Below are experts of layer 3 (counted from 0) of a mixture-of-experts language model. Rows are named router (the router's row for the expert), up (a neuron's input weights, with its number) and show model dimensions 0-255. Each number is 500 + 50 x the weight over its row's rms, rounded and kept within 0 to 999. Numbers have three digits each.
After each expert's rows: "gets" lists some tokens that make up at least twice as much of what it gets as of all text. This comes from a sample of Wikipedia text that the model never trained on. Tokens count by the router's weight.

# expert 9
router:452544550555447560469459553550541502452575448572554445554559546553433441556553458449458450552507453445446429539533418515530558494452505579494536428476554458567448424552503459449455466542555537438553429454438451461554503539443444480481574552449505550480559453564470462499548434445460446505541423550548451445552565520423445512469554454419512567468547455548536464472553459584490540510515467457551472546454566466454540473549493552562482561549551460476470454449564566556443553565560564468560447443552551557460444548537545548545461439540448543552559498440558542450450420460555567544468521552429534518531457448428441568565443412550469543567548560550551539546553545554542438548498455543544445566557561539455438562448434548535560440544559457547531447507562547432556447490566443
up4:476454504431468468568433475543484503527440507468481512502431536521572522527558503451489541522467494491481503463532549474510513476555454538499532513603522546517471505476533493449509517509498512494483431581550438496590473474450514498643405336484595463566525487587495498485551504458497544532596501512527524511472621484525458490515522426444449526453451570503580568498479507527523435476446550451423477540541447546496477549518383502604478452452503518508565433512480546385508391493588478500502574472511478448480516514528503605583439584470544491526480545463378557489562552516569494487472470458557433567538549457451452444425521545489563528544482534373518465352535513498561569451551463601453496426541474504404483422511451451485555562473380530423442417455453487424491508501521493
gets: " the", " The", " |", "s", "us", "The"

# expert 23
router:451550551548445553470460548554545502453577447575549438549555546552439441558552455444465450547506454440448431537540418515530555487455499563492528429475545458567447424552512454446453465538554542439552425452447454463553500539446443482484570551447508555475569460563464449506550433446455453499543419550549453450548567524425446517472542455423515564469547463543539467469552462579492535508516465456547465547453567464453547471554488554562479568553554454477478452444564571557455557564563569470559449444551556560460441553540541546541459444541446546552556496440558546449452416464552573544478514549435535516531456452433440576560438414547469542564537562554552539544557551553544440554504454543545444564554565541453438565447436551532560433552553456542530435517563549435553449490567443
up4:499473558495484483479546456473536455528531458503549494519502570479488559496555521505545477444476514540448532571434502549559499544420538482485412602448512545396487523450544440504504584522435472504448503502401548394517466476495527561511534508460565552487545516531503501516512475500495542511482441497521464446529443491466517542432500421477471518470553527437478330505514573463408501565566396527498392496494488480518465433568560437503567480433546553501566619446506539555513485450544460540499539510501443563496469488545559530487518512412502469484541493399491495586451562461463529520456486376505521469506472595426537461482434467423563557439477401480480492481455609453520462498487470513514446493492521459457409507504497587603506515437531512624636471546576557287453541480495570
gets: " |", " a", ".", " has", " an", "|"

# expert 15
router:452543556550442555471463534548543508452577448573548443550557547552440436560552458448457452547510451428445429528532418521525555492456502570495529430478551453565446420553506459446452467537555546435555424452447457459555497539444446481479569561448501556471562456569464457502540437445453451500543423552548448449549565517424450508472544454421508568471549463550542453469553459580497545516514461461546463547454566461458547479548487553564480561550554452479471455446564569552449551568557561461560448442550555558460448552539545546541458435542449547552557494445554543452458418457553570541481516549432539518531458447432440575561440417550472549569540559557553537542551547555546440556504454548548446561550558538449434566446434554542554441548552458546533441521562547438558446493561441
up1:437482505524491496388466397442531501491452488517565450507505563518494517461609415442497537551535437522440468363475409601365448455472476473458399491498550512405489542453544522475512432550551467528399481547448487466550547505469392456432536369539472443482538562475474602571566484452510517488544508533541465486500545488545598503481536420528506541500446440535501527503443511489496425521494533453585484512495507605554456435496497555457438521537482519438455566566441496523544482508470493505485491531522486699483558410540519471507492489532594496579486563561463543576506442544517600493472561509442481456483517544487492516507515483487499454530439499441510451478519541452519545418487479429394614527408547525470455441430461456465571528580479525503391537475509424518474472520504462
gets: " and", "n", "r", " B", " John", "y"

# expert 7
router:453544554548448558470462543550540501450578447567555444553555546551437437553559451447460451550507454432449429529539413517525554491455500567496534430484546453567448424552517459446452462535558543435553422451445454458552503538442444481482566554449510555476567460568470459498543438450457449493543416549547454450551564513424449516473551457420506567462545456546534460475555461587485542505527460458547469546460563464458547474551491549561479567550558451475477449447564569557442552568561572467556451445547553556461445555548545547539461437542449545551561499440551543455452420463551571544485512548428539520526457446429446579560441413551469550571543560549549542545552543553542440553502453546548446565550558545453440558448436553539554438547558458545535435513564538433549448485564442
up4:456546522549566492587522480541520554501426472442558495423484493512508444523442555485486427555540477550553483557510481422572499482460474524519523515506485395418417507540484606472555404556421445438553502446494419508532509504460521486492552571441522471414521555481510541489495578568458426517469522550453578553528451546483535482508539573454503414574554418518432521449463462360464488465434572535414524543421539539448485507441550548469481494451490503516513536615552567414520532514434414604461582522459561559467532435490470482470503509515486552519416521493519518517458622496450460515504479536454533538575603537422586527371507473402511526470474478403573574476446476513474520521527487519448438399506464488454551501521501565508488537490379525440454467538523552593426532423459432
gets: ",", ".", "a", " St", "na", " would"

# expert 14
router:451548552548442554470459541556537503453576446567552446553556548551431439554558453447464448550506452438447434531537421516524556489454495567493530433488544454571446428551503456445459463538559539440555428449442455455553505540443447484479569552446506550472564460565470455500545433449451449503548427553548452448549570515422447509466552451419505568461546459547541466470549463582490542511522466463544463546455565461452543474551495551563485562552557453480474454447562565560443553566562571464560451444553552555455442549542543545542461442537453545552559493438554544450457416462552571544479516549430539516528454450427441572567439419550464553567541560550558537538555549559544442550502457545548449561555558534451437562447437557540556435545555460552532437510567547432554448492565441
up0:496600489509516488496494495541607533551516468502509580511363503439535547513665391517555610589460507468559610607466475427495490522510480474504479452613444504516353568542560462520480587560441483482492489532502480538521421430537576605507541421521465529456544498448541418426520473416467485586535564533483460552492455561487515541484477518388428497477588547476510483464562536396419479469552511438424547546501555473566516489518478613495496543441514563522543568522556463566547557491527505504453524448459479523512506515427502504514545521496565521425460576528477535462439525507507488534392481510597443573488480525535562497480505456525517551575572463419431496530541486522496511475403504552397487530559440476506490553495464472561533492457568454429458418491530533510539540518495525
gets: "'", " for", " of", " first", " and", " New"

# expert 11
router:448544551552443554470459544551542511451576447567554439552553547554434441552559454444462452551503452438449433533533418520533555492455493572491535438484546455569449426550507462443458470537554538442551429449439453459551502541443443482478570560444511552471568452565469450502546432446458453505538424554549452449550567517425445509471552458422503568466544461547533468472551461581488538509512463460545470547451563462459550473549491548564487562552550454477475452446563568560441551570564573463559450443549554558464444552542547544542464436535449544550559500442558544453448419469549569542482521550431541513525455451433439576566442409546466547566546559554554538549549547554540437548504456545547449567557557548451437558447435563540556436543561459549528432515561546438557451491567442
up1:523446460604578448567615523495555484470498473490552413492489522458587520477502478472478487530499512482484463516574547425553432368537482481526545523481415517529545565536443487559558511591481477441420530465391519509470508493491504523467564498504510607508502436424425482463490574507480459499543429518502492546518533501467547539451504485483490457504438583526556428507440573515485528560432506437462551537440559438468423492540511583533363554468508580559508515441534483584510474463480475511601389455564414582436505531560537510563496500515542526493481468535499428584387502510469460563641541511496483517449462449576579503496470533508478488480495569515442463551552546432453526516507597537506496508513433497447582595583573447486453517451656478499403424532511544450424562487498543
gets: " (", " to", ":", " also", " by", " In"

# expert 16
router:451549555559448557467464545556542509453574442574548437551558550553438444550561457447469453550504454436446433533537413523527547497458494566490528437485547451573449425551508457444446464542556542441550423452445451462553501538441447486480569563448512553476566459562467457510545442450457451506548416551551451452551568522422445517473547458417510565467544467547538467465553463574498538510519460452548460548456564463454547467555489549559476569553555449473472453446560565554460549570561568463562449443551549563462446551538541548538463437537446548551560503441560542450461426467552573541484515551429536512529460451431442577561435412548468546565546557554551532544556550554545440546503456546546443567557561539452433559449435551534561440546549458547530435515569550439563446494566443
up0:491513595458478453442523511460507565522447376451444419469478495542449494434437546612502479443523473530533513482442535556526484556478430566402532568399572357525465473395475534545490464521391578496412473414486561511539534508436478444469480599454452466455481551494513507500385522509449452389486510441491470456482427484453518427542458440434576584514470488512471456515517503486529530566551494512499481405398508572510594485633457535460597493482547565495488522528502462562473551557445587415472484467472511509559474496537535550516541467491454474552501448497426493516525492513398471432433527481539496397500566472470446395455384476511586506487499486458522490520471596499448544509600402489494463448505566450478437543556484486517496519501516543563565488529444478512516452407501526
gets: "s", " as", "es", " He", "ed", " November"

# expert 5
router:453546554546443560462467541548540502452578443562554443556558547554436444562552453441461451545507454435448432534532421522529557496456497570492535430482553457572447423552506455449453471542556545437557422448441454458557499539443447480483569556446502557476561461564466456501544439447455452499542419551547449449550566515417446509474551453425516572470545456546543462470551465582493545510517464457549466548454564469456544474558487552562483558554561455475467456443557566557446554569559565466556449444550551559459447551544543551539459444542452549553556505444550545450453408456552565544472513552428538524527460447434444572559442414552470544565545557551550540543550546555540441548502455549547448565553557537448440564449436551535559437539553459540536434518563543435557445494569446
up1:486552455491515543530513566440528472602503581476577401471505542473475645462472539513583579488518543595484564563466528481367527505509478420612519421452545490483472570547487484508522528409437469452579540541512491524538457572401531484506542431454481506514520531518540521524566507500413405471402431494494550388501374444553500446512514561531494523582452499553547447535474429448527567493510484513471498507509504552425512482450455436378567486492469467479414508459549513551440563418467644513497550532512516600460493474398496487435480401576486450492508453448453522450430608467513459454522557525389474503494492527452487498513538493551530501451539535453502504421558445526586466537538389461396535473476443475487508510482491455488491565499575517506452450434436551508488477539499521
gets: ",", " is", " was", " El", " May", " he"

# expert 12
router:454545555551448557468459545553543506451576448571551439553555544551435438556555452444467454553512452441448434532531418520529559498452496575494524431481553455570446429550503456449461465543562543440554426449442458457553501542440447482491573557446504553470561457561468457503545440444460447502543423550549450452549572526417445520472552458419502567467547463545535467469548461576492540512513465457551470549454564463453547468554490550562481570552554453474465448445559567556447551569566568468556450440549556561467444552543543542541459436540448550551557501442556547454456420465550573542484517553426535521531464448435439577561441422545461544566552557547552535546550547558539436546504455544544449566555563542449436560446438553538554441541558462550532435511564547438555447493567444
up3:574473501557558525517509493582434494569504514545520469533500542469492422490497492473480543518401446492401497492458455424553500592568475473456478499554512570491526502594430490513530457437561488540466559469508436419558540524462477386488516475481470499515418547531461644574564510495482484498556557528612543487557508517475567524585489494468569498423424496443444399507494620456542477546368510391513460556568533514549461469524450577493502523448500572441486505584540570425532492489570495496560487589465528557546465509485448480515526459426403541552512523493546448534369457509464490440457572572609449532414513523555512502534502549425504447484434406414518514495443552448514515553527539432468550558509502496583436514519473593456489516544560438536403519512416486567490557484554441
gets: " |", ",", " be", " as", " Al", " he"

# expert 0
router:452542551547442559469465541553539506453576443573550440554557545553436439560556454442462449552507451441446430527540421523533551494458498575492531430483550457572448421552504458446462465537560539441549424455447453458555500539446446480487571553444503557475561455563467453500546435451453453505542422550550450447549567518425448508477547451422514562466546456548540469472551462583494542512522464458548468548455566465449543471549490552564487565554566452475473461445565567558444551564559572464560451442553555555454444552540544545535465437540450549555555500439558541449460422456549572543481523550429537516525451446428440575561443418550466545567544561549549543545550550551543443552505455542544445567552559535450436562447432552535555438539552459542532434515566541430559448489567442
up1:510567549523432450551524476434528498583521472414537414511501568572525405483491524516604592565559509377565456548568525608461490503566461517566505473534520466564501458499505607422444463538503467512558485488530481463469534607500475519566530411540584491538454456527496521537566478506443514534481563517497492496496535608489557436491534430515468526503542603511475414426489520549452416551494496509640588522466467484459539462495470545556520467481578520524463585510485505408441531492577491447531492552499464511466440488575544566513530501539484455568521491502429552591521503503442509556520483551571528500556494578599467423534487529390507400456605476566498448477539433499554455561389461558480464521442454442586608459513515545516507467507426497544506554569493541524498506611543586
gets: ";", " |", " 0", " South", " was", " out"

# expert 3
router:453550553545440555470463550552546502452576446565557445555555549552431444558557458442462453550508455435447427534534420517535553493455492566492535431479553457572450421551511457443449470543561543442553419451442447457554504542443440477480575552446510555475564453564466460504550442446458452503544423549546452448549566517425446515472554446420509564461542460545538464467554461578487537507517459457547466546458567468454544466555490552561487559550552449472479455448553569555444550570555566469558448444547554551460441553542543542539458443536454549550562503441556543453455427469553573540478523552432541519528451457423439575560444418547471548570542556550550541546554546553541442552501454548543446568557566537453440564446433553535554440547548455547534446518563548430554447490566442
up1:561533488511493532533542485550487461490516531402495509417527520580465554437482478541464488615487455473556520500493577469488492466520439510539557542533505515491485579530558555428486528516627521411537472468453489561542470431492459483421514565489545511453544488443500435559469448589434540578445409518430617400541609458516524407460459535533548536555494514505548524480485476451526460411443495554519484468499521423544422505636426487447607560463484546521532485439490559586436550509554536561509497591483568534394461482378449547494548547588472519528501533387516507568481503451552518501523455384509479474472436489516504436456419436535463531490426463501520500485511493466475565493471508502517569467588542572473430490539533457585400471516529564404424525421464543463509605562532523
gets: " |", "°", " on", "0", " Hu", " with"

# expert 22
router:455549553552444558470463537550546507450580443569550436552555546554437439558556454444463449552506452437448432527532422518525554493455502570486531435483549450574448426552504458448454463542554539441554418452443452455555500536448449487483573560444502555478565460562466458503549439449455450508546425553548451444550565521422448513477548455422513569474543465547546464467551457582490536508519462454549463548456569465458545472551488551564476567553553452476471455445555568555445549569565569468558448440551550560464448553541542547543464440539449550551553502442562547452457422460551571545479521552427540517532451451432441576561439412548466541570547558553548537544552544558544440549502456543545444562555562541451438560447435549533560438543548463542530436512563547437553445488566445
up4:474544569488431499490519494534403489556473526489482587515528552431523508530529553443501528443530553506493383418468455468527505463507458528433498513465510454548488495494483477463538541447534557436448402405593488438469515458498528566472535519454575513523499481483520511496545532409595550475457543496573535468545481486653538555459537549483407478511452534506484514564574480460438456527444530497470572558554497518545377460571559570494524559528490584606528449561436443475485607551468389517362496494536489518512484502553527543571445529464585518579457514436480452507498576494503580470546565485477456445518547467504411472535463408483430479552437504416527649481499504548501431661438504477473526512524571454521484488492483553416447539436426551494436589467524496497493457507400476
gets: ",", ".", " one", " in", ";", " S"

# expert 1
router:560507484457545443454444512467521460389475427477546505464540496402544538397416461537544459509524447463523495428518512493526475566475440502461502539485513451530545554508553430495563557560560541512466512460431385612493490535491643439534410552574507502500517512491424470485433469423462427497464489441516481541514455560448488421471625534603547498479554495421434524392546409499492507531489497418500505508481539471447553532566435457399574570440496444550527504524460469521533577492504551516535503443474493518483561513568516599455578609376452437509498502461625480458563552504520449544565501563536485570441480565562385461552498563539508462419442428465448518523519571442551487528483458555568470524496558494475432522553523488492557552463471454555602549498507492475516471436556493
up8:494453459490484511537535555495530499436481435515581464520485474405480549515424562419548405612530497493530498462480446490507415455569520550493459435506449461554462545459467579499529595528572522524432495512494502564487421475454456501501446412450605450548478425485512672527450509519458496536472580545531676560528526469462436510480520545547424544548458533393537383508487534513531428582450500539562403453462496518488586518481562553555509517454497531425508505402415442534563435476497512491543530508488512505454436572449525440497516452553543475512471424476561574453516608475520452434557479542484441453495549467514492467493512430556510506540439479474445481606552343550593499493415474555501501552572541513543598474512502460565466502480472519527425518504456468528445528455526473
gets: "\n", "\n\n", "-", "  ", "|", "\""

# expert 20
router:455543554546441558468461539554542502451575447572552443552553545553438440556553454445461452551505452432448436528534416519533550490457498572491532431483550454573449423550506459443463468540557540439551427450446454455558503539445441480481570560450504552477568459564469458506545437450456453500543415552549450443548564517422449520472550456416509569470547462549535460470552464580492539511521461457551467546455569463456541469551484554561478567549556458473472452441563566559446549569561573469560451444550552563465443551540545544538458441540452547553556492445560546452447425461551571539482518550426539517532456455434441573559443416551468548566540559552552543545556544553542445548502455548548446566554561540451443560447430556531560441541554454543539434518563547438558449486569445
up1:510480500559534511472453483459484506521504528462470432462523519480527632453589477536507561453483432510400497469539585474530447535535543467512513514471523472436622585512565471541491534541529557533596413469449596477450544527529438486470485425481453466522475490475389516490460538535376508506497532538475549429490512486494610557487651450459444516433415551543455499483519602485477573532535458507454504468535533433475553457441503496535515576618471482509523416575502440488458451540457403557518484487552460454414443470573384526571521456518573547524514513499526493494438407544492473445543508571514479558561528493497536464408432519523470519546491576548444522481363476515516515465451466488524521517531569576576418534506547547537506448571486475484535407546560517457416579437380408
gets: ")", " the", " of", "}", "2", "1"

# expert 18
router:452541550545443559482458543552548509453571444573546441554556545556433443549559453443475452554505450437448432527531426524540556496454494574494531429475547457566446413550502456446459465538554540437553430451444451455552500540443446477479574553445505552477570460560472458500545431449460453502541419554551452454551566516425450520474549452420512567464546459550533464473551461578487542510518464459550476546454566469455547470550493549560480570552565452478472450447566565553440556571567571470561449446551557561465444550540546558541463441536453548555555487445554544445461413457550567550482518551431538510520451456429438573561443419552460548567547560551546545548550542558545447548503453541550452564550561540451438563446440550542559439539558459546528436521561544435555448492569444
up1:562489574504426531552483521588553501496505489474485451530491386521586473430533459561443564557414512433483537486475548445564469571558511383476494465499522576507434591506481526539475500546555485522526467436471503378467479462467525431497518487505485479413373492642465540468508500425486568601499479437427542524439487581479454472506471502465490437551395472552572473545568577615540566596473577520515489467442448463538516437370558470574435419406504459576557555536470411489472455521514445549432484541450444485523464493504448480478533448475505460521593472477495590473405507449448514593555523510413434531508469499415474442457498451550523505463538473447498432516532539397613500457478498445459448489496490498451477530531523451427526495468436524536536501483482505425449423484525517
gets: "i", "–", "s", "e", " m", " United"

# expert 19
router:456544553550439553468462542552536508450568444581554442552553548553435443551559454442464451548502452435450432526531419524530548501462505575491534431487549456571447429551499457451452463539556534441549425451442457456554504540442447480477569561447503558473565458564472453504543434452461448502540422551553449450550571515425448515472554456415504567463548462544536466470553460579489550502521460460541460548455566462449544468553490550564485566553558456473469449446555569557449548571563575472556449442552554559456449554539548548543469439540453541553558502441557543451457418461553571545484513551432539523529453452427439573562441414549470552567550558551549544539552544553538441547503455542547449564555561533452439559449434551535561438541551458549530436513565546431557446494572440
up1:446492449480507480456471435583486477423436498430585440432535528464566451508549530578533487437474447474485494516461531586477482476478352537481509519455521440424433533526385475524517469424463516417518482449494564524442520489485508540462429558551476513469533506500569336388485447617435523456489502469486504442434539511533492436450458420457544439408505460567523536447443516546542407549519592492533524513482447530474489502466522690477541443510519488562428464465535601464509456513405565510548478460525440424498502483473440448518528516552490539464473557412504489470479595461443447456539583536466543606433481504482613426482607512483433524539467556517511517492470502513463474465519474508481438455549370468555491518517499593466508504459491482484519508436575536425419509470524558
gets: " the", " his", " The", " its", " their", " which"

# expert 10
router:450542552548445557471464542553542509451574446563548442552557547553438440560556456443470454553511452442446430530536419524526554492457498572492531432476551457569450425551510455446453474537560541436555420453444448460553496541445444481484569554448503552474563451565469459502546440448455450496543420552549452446552566519418448512475549450416509567469549459548533468475551461580495542511513459456548466550454564465454545474553491556565484562550551456475468455445560569554444551567560565463558450443552556561462445553539546545540458434540447546555557497440557542453456420464552562546482520553429537519523454445431441580562437412544463546570547559560543539543551547556542443550501452550545448567553556538451438565449430556533557444541553459547532436515560545435553446488566442
up8:435550507527417527527500489448484526431508571581499525545512481434445468536496498482498487470389447506551488525438531495469501494466486565531540557554572388500550518524439458499553482557494497411433535546608477474389574545587492444508472438464478447545529520548510452481462446592518437444450524400544542460403511586501483495462517538465489480477467533458451468477488522604475502468492566458445492611532541541461494534505447514538425536426468470502466473536519556647451432609516480473544503338468474554568467519475481580606510426491545465549447410517481500522441522578481434541478444541509511486498461527471604536554603544423524513504537509404502514512462507516488568509531470486483432547451563403516556510548533561546590520499493471375451412483422585508536498423577433
gets: "-", " in", " to", ".", " At", " pro"

# expert 2
router:420492496495533428465514543590528562503504529448556472544478521498583500431450485483494497520414478601466568513493563510534492422434466502427608468421553509497514568506530472519568425537375526552459491465507592429482452546437456434394515494484434552493392437449636456540562465486486477547586522541538513487532420526596628575460541475484520412469489480510472487438491570421442533503545436421507446509474451438589533526492446498408531455518451455582468436530581486487521485454425421580484488497521551408514494486583540480514562490556439602499573392468422532499504509490563444491452457530457545501500458516503486539443451567546473527434450520511552486527499555475541481461493459550520478535387518571531536505543582588439466459455477429454543448553510574532569520496422502
up8:582478519543467533592476446463472607587489453453532451512520450425472475440413511546520449525438509532532458442500551514555397515584431522420491442598485514527485511568652608550473535462419459465587475516503509389399457536572459486461487507532496492500501545534494554511503467523488457405421426540529529458493576482516512436553480462517464485498488618520502497485515444428453427610558505429476477553494553512499544574497435440495525511482393478430553518451580443497564514514417516506420576529421435507439573530487471478487489528465534462587467488510505441435422527531498510462440592347537532588516449467424498500585484505494487464551510509413451551523504456444530567501520500557568545456489413481468563501615508507504495552570476402497478532420522466509541517554527532
gets: "=", " \"", " =", " '", " Born", " information"

# expert 8
router:451545551549445557467468539552546503450582442567554440556556544556439434558554454444467452551507454433442429526532424520535553497458499576491533437480554457573446428551510456443460469544555542438553422450443453458552497544442450480488567556446500553474560447568472459510546441448453451504542425548554452451552568514417447509477553452419513564465548458546535462469555461575491546505515463458544466550454565464459542472550487552561484560553557450474472449447560568560453547571558567471555452443550553562467446554544547549542467435538453550552557497441553542451459418460553568545483515555425537521527461449435440578564441411546464543571553557551549536540554548555541440546505455543548444562556558540452432561448436549538557440540553459545529439517566550432548447488569443
up0:452385500557583559518612508534467476478411542536426473500593514525488452520537481443558423460549570464421494493508460520543466408577462489539477502573571466531573505514378519502420532511644550447519452557490479458489473535501495563466451468475524453531484451498545523575522463458499552454476595475463470549493511484552513457492467532453542394525605475501503556405480510508425430465522413559561504500595545535487468560460455427502538525457514521503502438516479527526543539479557478537497468548418596583508507545451456512481569440464540537463485452435503545502489465485514552529511552427462414571523688552487548546402492564487482519518494439559456512405537541524481489545500420542445483596548562514550561599500474570523468509422572481540485485457477530441447506489572352
gets: " a", " that", " the", " an", "ly", " "

# expert 17
router:459548555546439556464468533547544506451575442568548440550562545555439440557553461444463449547510452435447427527532420515529562491455504573482527435478553456573448427552509456448449462539554538437553415450440450455557502537443449479488570560446510549474559463565470457501544440449457450502539423552543452443549565519423446513471546455423508569472544464548536457474553464577491540505516458458544461549454567466455540470549487551565487561552556452482484451446563570555446549571563566468558448445549548559466446553543547548543463439539453554551561506439556548449449418455551574546481513554430535520533455452428439573557438420551472549568542555554554534535551549553542443554505452549545446567560565539454438563449434554538552439544551457544539436515560551435559447494572445
up6:420560515465467550515397512425521590530413525446496552504521524513473391522486489532507509548455492483501531596526530527494490452510510586475433509480531455502449517523523497411496447491598425456514509483548505548553505539482524432491536477479589508555576476494433553526384547491536456442571555470539549529418456534519468453537505437479533464488582493445605496542330560452419583476506386526432422500495455475480525501494480541457471571545497479508527444548544499508461490529593471443490529463539554556416496531500465424513446536523539444480516607626475440490387484441532535534398472432533499538458542561489480520463467432489560499509564480589430543592480476515580482417488491538466533450577583504551393491491530455503495543563478405518405462481493423648536518513419519
gets: " of", " 2", " 1", " where", " 5", " P"